From a checkpoint of a small mixture-of-experts model trained on Wikipedia.
Experts: 256 experts in each of 7 layers, 32 SwiGLU neurons an expert, 8 picks a token, a sigmoid router.
Training: 783M tokens, 5977 steps.
Below are experts of layer 6 (counted from 0) of a mixture-of-experts language model. Rows are named router (the router's row for the expert), gate (a neuron's input weights, with its number), up (a neuron's input weights, with its number), down (a neuron's output weights, with its number) and show model dimensions 0-255. Each number is 128 + 32 x the weight over its row's rms, rounded and kept within 0 to 255.
Before each expert's rows: "gets" lists some tokens that make up at least twice as much of what it gets as of all text. This comes from a sample of Wikipedia text that the model never trained on. Tokens count by the router's weight.

# expert 118
gets: ". ", "John ", "-", "William ", "Robert ", "James "
router [165 135 114  89  95  97 124 145 150 142 202 133 104 130 140 165  93 114 133 168 132 190 182 126 156 105  99  88  93  72 124 133 161 152 125 105  74  93 152 141 107 147 118 115 131 156  30  76  96 157 100 141 154 159 153 137 179 178 112  94 171 104 174 125 203 122 103  87 159 105 196 133 167 115 132 124 175 136  88 148 114 164  91 155  83 144  93  93  96 130 159 115 118 147 137 129  97 101  75  97 142 151 140 153 141  99 121 163 171 127  95 104 127 151 128 182  80 119 112 135 177 148 169 106  87 128 116 131 174  45  89 150 107 117 129 143 180 144 133 111  61 149  97 163  80 115 125 195 137 174 161 122 138 150 177 130  59 169 168 119 163 120 148 123 168 100 146 167 115  83  81 100 144  84 146  81 124  54 148  96 137  90 120  80 188 141 127 165  86  49 130  99 160 150 107 128 129  92  77 125  68 105 122 110 159 128 150 136 143 112  77 130 101  99 109 119 127  76 121 133  94 108 153 145 127  85 129 114 126 135 135 169 149  90 173 116 127  64 146 167 113 102 144  86 144 168 157 163 105 121 127  50 104 148 165 119]
gate0 [161 139 144 115 186 134 181 132 119  97  56 103 111 142 118 114 131 130  97 152 125 156 123 111 130 140 124 160  93 117  87 124 113  70  93 134 163 118 176 130 138 135  94  85 100 165 114 155 106  87  83 165 177 153 118 102 151 145  65 107 118 155 122 151 162 159 107  96 128 133 102 164 160 108 196 142 125 140 152 109 184 115 128 151 100  86  76 138 168 215 104 138 175 115 158 156 114  60 123 150 132 100 185  86 125 123 120 126  87 108 129 122 121 175 130 106 116 131 147  92 129 121 139 138 101 143 109 145 165  95  90 169 115 101 150 126 152 144 112 112 181 145 110 119 135 110 141 202 135 134 139 131 207 148 135 153 199 168 116 149 147 111 107 144 113 102 125 160 128 165  85 151 209 214 119 134 200 124  47 147  68 117 122 103 153 158 109 123 110  99 149 172 171 145 112 137 131 132 126  93 150 102 136 115 179 130 177 106 126 144 119  98 169 106  87 134  96 147 188  80  88  72 102 127 111 147  81  77 117  81 185 132  79 124 159  84 165  82  72  74 102 110  71 158 193 176 174  89 132 123 108  90  95 157 135  67]
up0 [112 169 118 159 115  88 191 131 116 157 183 100 198 135 118 174 142 116  98  73 139 140  86 126 132 124 132 173 108 119 169 117 166 172 113 108 107 152 117 110 135 140  89 106 129 139  96 153 120  96 104 179 149 226  95 147 133  52 115 102 151 115 101 135 126 119 148 152 134 128  78 157 122 148 117 148 119 139 158 112  69 133  60 138 145 138 140 154  91 167  97  66 115 121 206 140 133 104 164 138 103 116 146  92  96 173 116 131 109 102  98 165  74 118 149 134 118 150 179 129 101 101 115 125 191 151 172 165  67 142 178 137 130 169 124 166 128 141  75 143 168  40 114 118 221 135 188 100 106 142 115 118 125 104 152 135 168 174 117 120 138 114 125  99 180 135 125 101  96 222 140 221 141 162 147 125 170 142 110 124 103 133 154 140 107 152 148 104 113  91 182  98 138 130  90  93 132 147 128 145 141 108 120 185 128 126 151 111  84  89  87 126 106  95 175  86 192  89 103  55  91 174 127  78 132 140 120 119 110  90 140 120 102 159 169 121 135 115 125 130 123  90 133 123 119  95  80 123 192 147 202 115 170 109  90 167]
down0 [193 122 152 164 193 123 107  90  76 112 166  74  82 128 137 116  92 141 168 136 112 150 133 100 184 104  91 151 138  96  97 127  68  85 150 111  91 109 217 181 169 123  89 103 147 173 140 123 110 152 127 170 147  65 170 127 132 144  85 103 117 127 121 132 103 146 137 141 114 113 109 156 155  72 146 155 146  82 118 187  72  75 152  84 196 151 132  93  84  66  78 119 178 151 131 129 147  86 115 121 156 115  87  91 142 147 145 156 172 163 153 149 148 152  95 177 125 110 168 162 132 123 138 100 118  90 106 160 102 108 142 151 136 197 174 117  86 146 124  33 116 144 204  80 131 181  75 134 166 102 180 143 135  81  96 138 127  70  79 171 127  73 142 152 119 112 128 161 120 153 114 157  90 107 118 115 120 108 128 169 116 171 120 171 119 136 201  84 150  96 120 160 128 106 163 108 167 146 134 128 112 161  95 152 144  72 162 178 137 144  74 122 108 146 116 106 139 140 114 142  71 170 150 100 120 162 150 185  81 103 125 104  76  85 139 114 126 122 138 169 188 128 118 131 154 116  83 142  93 130 100 134 106 110  97 151]

# expert 231
gets: "he ", "He ", "it ", "she ", "they ", "She "
router [187 181 102 117 133 126 147 116  79 145 152 142 118 195 160 102  68  69 114 194 138 212 149 113 149 105  90  90  95 159 152 147 156 148 106  86  81 144 149 159 134 115  80 151 144 127  68 150  96 149 121 127 127 179 192 147 134 157 108  86 151  51 138 129 155 155  83  68 168 125 141 131 135 126 110 107 191 120 125  94 136 141 113 163  98 172 129  95 121 112 116 112 101  99  97 142 138 139 113  94 153 151 139 145  92  81 161 153 122 127  89 142 179  95  86 178  97 143 125 108 167 169 172  98 125 128 111 161 151 136 121 220 126 164 139 101 170 139 114 121  69 121 127  98 115 117 132 158  94 143 190 117 167 173 187 171  83 147 155 147 156 123 147 115 151 120 129 171  61 107 106 103 110 138 118  91  99 111 130 130 155 129 127 106 193  76 106 124 114  61 140 103 137 117  82  68  73 127 121 122  85  88 152 119 172 164 124 121 171 113 182 163  84 152 161 117 159  70 151 103  68 112 177 125 102 129 120 111 119 113 104 168 124  62  99  90 106 115 160 134 127  61 148 108 183 150 123 183 133 111 152  89  81 116 186  94]
gate0 [130 112  93 167  85 120 117 130 160 155 188 132  88 190 149 151  78 131 111  87 169 132 134 124 134  99 174 142 146 157 151 141 137 212  96 119 115 114 186  92 123 116 122 130  97 145 167 167  96 117 128 119 141 200 159 131 187 107 143 106 115 143  80 122 124 117 124 115 202 132 164 159 162  97 177 136 128 120 133 181 113 144 136 174  68  69 161  69 113 144 130 131  87  64  71 117 127 165 128  92 103 128 112  71 106 159  82 156 159 157  32  93 135 150 158 198  81 177  88 127  73 147 113 127 154 134 149  69 114  95 132 131 177 116  96 134 146  89 177 135  65 110 151  83 124 101 147 136 190 115 161 106 158 143 190 119 107 163 109 164 123 186 102 136 115 168 108 180 178  84  59 113 150  95 125 108 120 108 156 106 144  95 137 206 125 145  56 154 136 136 164 179  73 130 101 131 184 129 159 138 108  95 153 146 120 128 127  87 131  95 114 121 119 118 113 105 118  90 154 163  51 119 116 145 149  93  95 165 163  82 120 154 110 123 157 129 101  90  93 151 135  89 124 135 133 107 138  95 108 122 153  95  79 159 146 119]
up0 [119 142 139 123 144 100 196  93 162 132 155 134 111 158 117 190  89 111  57 118 104 136 137 183 130 188  65 188 132 147 164 156  25 184 132  83 132 149 101 136 178  94 137 146 111 124  65 122 119 179 118 106 166 159 153 206 128 121 110  98 102  99 144 124  87  81 122 142 132 109 145  70 164  86 186 146 111 131  91 172 158 117 127 123 113 181 135 151 144 176  83  83 126 170  97  99 137 115 119 125 177  98  96 159 103 110  43 126 177  87 116  69 136  61 136 164 119  84  91 155 134 134 107 135 147 141 115 152 148  65 103 102 118  90 135 139 134 136 140 151 125 164 115 112  46 136  61 129 153 110 139 181 103  90 174 192  89 152 178 128 129 157 160 163 122 120 171 119 138 104 130 104 102 149 137 125 114 112 124 115 193  74 125 103 146 117 105 121  91 106  92  94 132 150 122 160 119 101 135 156 152  92 131 139 196  76 114  92  94 120 112  54 104 137 155 129 173 133 117  97 150 140  96 166 148 113  97 112 135 129 136 130 124 172 151 172 113 112  24 104 156 153 132 111 117 134 131  96  86 108 128 126 102 123 185 102]
down0 [142 185  97 143 162 147  67 135 104  60 134  35 138  90  88 165 152 162  77 108 140 151 190 136 107  83 123 115 131 141 115 115 113 122 110  72 164 157 137 135 139 132 151 122 173 139  65 154  99 174 134  94 222 151 122 126  91  89 179 109 105 130 190 103  98  98 184  89 148 172 129 103  89 143 142 128  57  86 172  94  90 144 156 175 112 194 153 118 154 128 129 110  89  88  98 123 115 153  99 148 154 127  91 133 131 170 110 123 117 116 151 101 153 117 124  97 205  80 135 153 103 110  94 108 104 109 108 106 141 132 123 112 118 137 218 141 132  80 183 143 102  95 113 180  78 141 101 147 111 115 168 121  74 172 198 108 134 131 159 158 167 189 152 136 190  78 128 103 144 126 158 130 130  72 100 116 144 120 130 133 140 111 118 145 100  72 129 112  97 162 129  92 147 141 110 190 116 141 125 129 117 180  97 172 116 142 125 104 112 139 137 116  94 139 108 142 154 145 126 137  77 123 174  89 147 108  74  96 172 103 118 106 128 153  67 108 149 161 140  99 137 237 160 110 179 126 144 114 152 183 146  94  82 120 129 137]

# expert 205
gets: "as ", "\" ", ") ", "(", "– ", "is "
router [126 178 121 129 115 143 174 122 135 116 159  90 118 195 203 143  75 108 161 196 166 157 150  78 200 161  80  98  87 133 150 169 167 122 101  89  72  93 170 140  84  95 100 133  90 127 100 126  95 170 120 123 139 126 126 153 172 144 127 131 153  85 166 134 141  59 116 101 174 136 144 160 167  80 149  91 205 148 126  96 136 167  98 169 107 143 122 121  97 107 148 139 176  80 151 191 139 125 105  87 128 168 128 108 130 132 101 171 127 120  79 139 148 162 109 181  89 130 135 131 142 133 194 134  75 162 117 125 169 123 153 115  77 105 122  87 181 188  93 180  52 180 133 111  99  90 166 147 102 135 150 130 127 119 163 184  93 138 160 131 155 107 112 102 147 130 125 149 133  90  78 121 184 119 181 107 169 121 155  95 155 109 155  99 215 133  84 132 136  98 107 146 124 177  76 139 166 115  80 149  78  84 107 124 161  94 125 117 129  91  92 129  60 103 125 129 139  95 136 137 100 130 174 112 130 108  88 164 121 130 116 103 123  84 186  82  87 108 105 121 156  98 121  99 120 183 141 156  89 119 118  65  98  99 155 112]
gate0 [133 119 143 135 159 184 108 116 118 105  68  85 141 153 120  94 115 102 170 136 146 151 169 185 146  88  92 149 121 134 162 186 102 141 108  75 156 110 126 156 109 135 125  77 107 157  89 127 139 134 157 113 124 180  91 117 142 130  99  81  99  83 114 111 150 136  91 153 138 138 149 118 122 148 120 122 163 122 122 185 135  99  88 153  87 109 115 112 124  57 116  78 114  93 141 191 127 129 109 142 164  90 183 165 181 106 151 160 111 115  89 153 110 160 150 163  73 177 191 139 113 137 219 178 117 144 103  87 122 149  92 119 145 162 115 196 127 141 146  83 145  83 138 158 129  88 131 193 138 122 136 124 216 170 177  86 136 151 136 155 153 115  54  94 179 132  83 157 124 140 104 148 126 117 175 107 102 120 128 129 180 103 129 129  82  79 125 116  55 124 175 109 183  78  92 146  74 138 138 156 117 129  65 161 139 103 148 177 129 169  86 121 189 108 117 162  91 113  73 120  96 134 155 157 160  90 164 104 115  65 125 169 100  98 119 123 118 142  88  67 154 113 174  80 166 102 111 161  92 104 149  86  96  66 130 134]
up0 [122  73 133 125  84 116 123 137 142 165 109 153 128 113 129  92 169 111 131 129  52 179 145 151 119 141  96 139 103 133 102 123 109 135 123 144 104  34 126 164 160 167 102 102  91 118  90  98 159 110 162 146 126  93 109 177 127 156 124 153 176  97 129 120 187  97  98 136 108 114 162 198  86 108 152  98 147  84 136 164  84 127 166 150 147 178 228 115 211 200 102 119 166 114  71 129 138 104 143 113 144 102 102 145 115 138 143 171 125 135  92  66  69  67 135 157 148 138 106  95 113  95 116 123 155 153 180 121 156 144 129 118 120 145 121 110 144 143  86 118 170 130  92 133  77 170 156 101 100 136  91 153 115 118 139 108 155 143 149 210 113 128 122  75 100 123 110  72 100 103 126 120 126 151 149 116  85 189  58 195 133 184 120 128 137 128 105 141 129 125  90 145 138 181 139 142 121  64 146  21  98  89  96 160 105 123 113 131 124  92 106 141  95 190  92 148 155 134 114 100 120 116 112 128 157 166  83 142  69 166 128 198  74 150 142 128 153 160 153 152  79 129 151 145 136 168  43 134 127 139 138 128 149 119 185 147]
down0 [112  82 150 144 116 121 147 145 157  69 157 140  72 115 122 179 116 115 127 110 111 135 209 162 104 129 148 138 168 129  69 138 114 127 105 157 146 126 143 179 163 121 105  92 175 127  93 108 151 133 131 157 122 131 126 133  75 108 112 145 109 111 153 170 181  57 100 134 141  57  90 149 110 187 129 169 183  88 106 132  92 186 131  98 112  59 178  90  56 171 123 132  99 109 107 134 128 140 104 157 133 135 153 103 162 189 120  96 154 191  48 161  81 111 130 161 154 123 181 128  92 136 129 127 105 118 149 100 149 133 112 106 118 212  56 130 197 132 137 151 154 131 166 136 159 151 159  73 122 137 156  91 186 114 173 159 102 108 103 135 117 118 110  79 104 116  77 106 146 117 174 110 152 135 116 144 178 103 103 119 111 135 105 101  79 175 128 143 128 137 135 111 146 114 154 150 132  53 111 102 102 127 121 117 139  95  87 143 125 184 155 133 152  94  84 135  54 141 179 156  85  86 143 140 114 211 128 147 126 118 102 152 158 155 155  98 114 121 120  75  99 186 168 109 157 100 176 111 118  65 133  96 199 126 175  90]